Below are experts of layer 5 (counted from 0) of a mixture-of-experts language model. Rows are named router (the router's row for the expert) and show model dimensions 64-127. Each number is 128 + 24 x the weight over its row's rms, rounded and kept within 0 to 255. Numbers have three digits each.
After each expert's rows: "mostly gets" lists some tokens that are sent to it at least half of the time. This comes from a sample of Wikipedia text that the model never trained on.

# expert 3
router:136121147148114140142108138114145146120117132100138150117175096121165157108115165177095175102121082145114112109112139140111107145096109067100120149102070106140141183115121160123121117170125129
mostly gets: "\n", " |", "|", "===", "\n ", " ==="

# expert 10
router:151095080136113142188142113125105113122105173137127153093073145175137161114137134126109119133135094103137092130094130110149133116136119120078081106099148112130137172093120110136123126146148126
mostly gets: " F", "P", " (", "S", "M", "D"

# expert 9
router:136146073133142141144146121125164105134119110119140108099126172181115121083165117136104131133126110107133112109138100126174104146139115109159152119132125122120153117132141133121153137163147135
mostly gets: " 0", " ", " 1", " 7", " 4", "7"

# expert 11
router:141098154091139114135133116123103125131119148149151106124153121115124124099151112135106128090157096137116123126124116079170143154165115133076105108162127085137185166104119131104173153139118120
mostly gets: "ated", " film", " made", " used", " won", " him"

# expert 5
router:149131087132178107116122126149116153148131149094099151127112144150151143138108141122138163103114106125142106141112112108162098170120117092122120122122108103169124128128114143123148081157160109
mostly gets: " the", " his", " a", " an", "The", " in"

# expert 2
router:130114123129142122154129123132150119127145155176122115129096127129180130109097156154121130095184095162128095122128103136112123141092123091143132116132121094163129152154105142162149105147141142
mostly gets: " was", " is", " are", " were", " also", " has"

# expert 6
router:133144119179118100148096101110122133172114131153139100077064124165163118102102120139123094099072121101170140128095124118117118128137114134089114133165102108120154123090112163129115039163161151
mostly gets: " P", " G", " R", " F", " W", " M"

# expert 8
router:169161108156170102144117123149111120160078121096101133105129112141151148147133109134140194120131107114130100105114161141134126144139114116090136147125135136150116106124103165158155140118115111
mostly gets: " and", "s,", "),", "e,", "a,", "er,"

# expert 4
router:177119135132156134142142088085107107170129130117106085132101096162143144090136145127065157098167137103133112145143106090140126146146112101087107169142070119135161151137144133130134105181132150
mostly gets: "ings", " School", " West", "ers", " Party", " series"

# expert 1
router:132068089120155101131154123075125122157105110103144106111151117113134159099127067151170171100107104166156138140144078134156146153109137106149095083126085104138141114090131150135172133130118103
mostly gets: " High", " District", " public", "ical", "ric", " national"

# expert 0
router:123123113144146120164144151085086098182132162101156122124145125179144155108091126133132150115133133088135125101110104101121139143145115118149134112097109121130147113095149127147175103141113111
mostly gets: " John", " William", "ley", "ana", "ara", " Paul"

# expert 7
router:115131127157156102130090138074110117107120121131146134105107156156138141089134102140113119124157121094162089108134099163164132115104102115108127142119093113115140140113074132106149086125137112
mostly gets: "s.", ".", ").", "es.", "ed.", "a."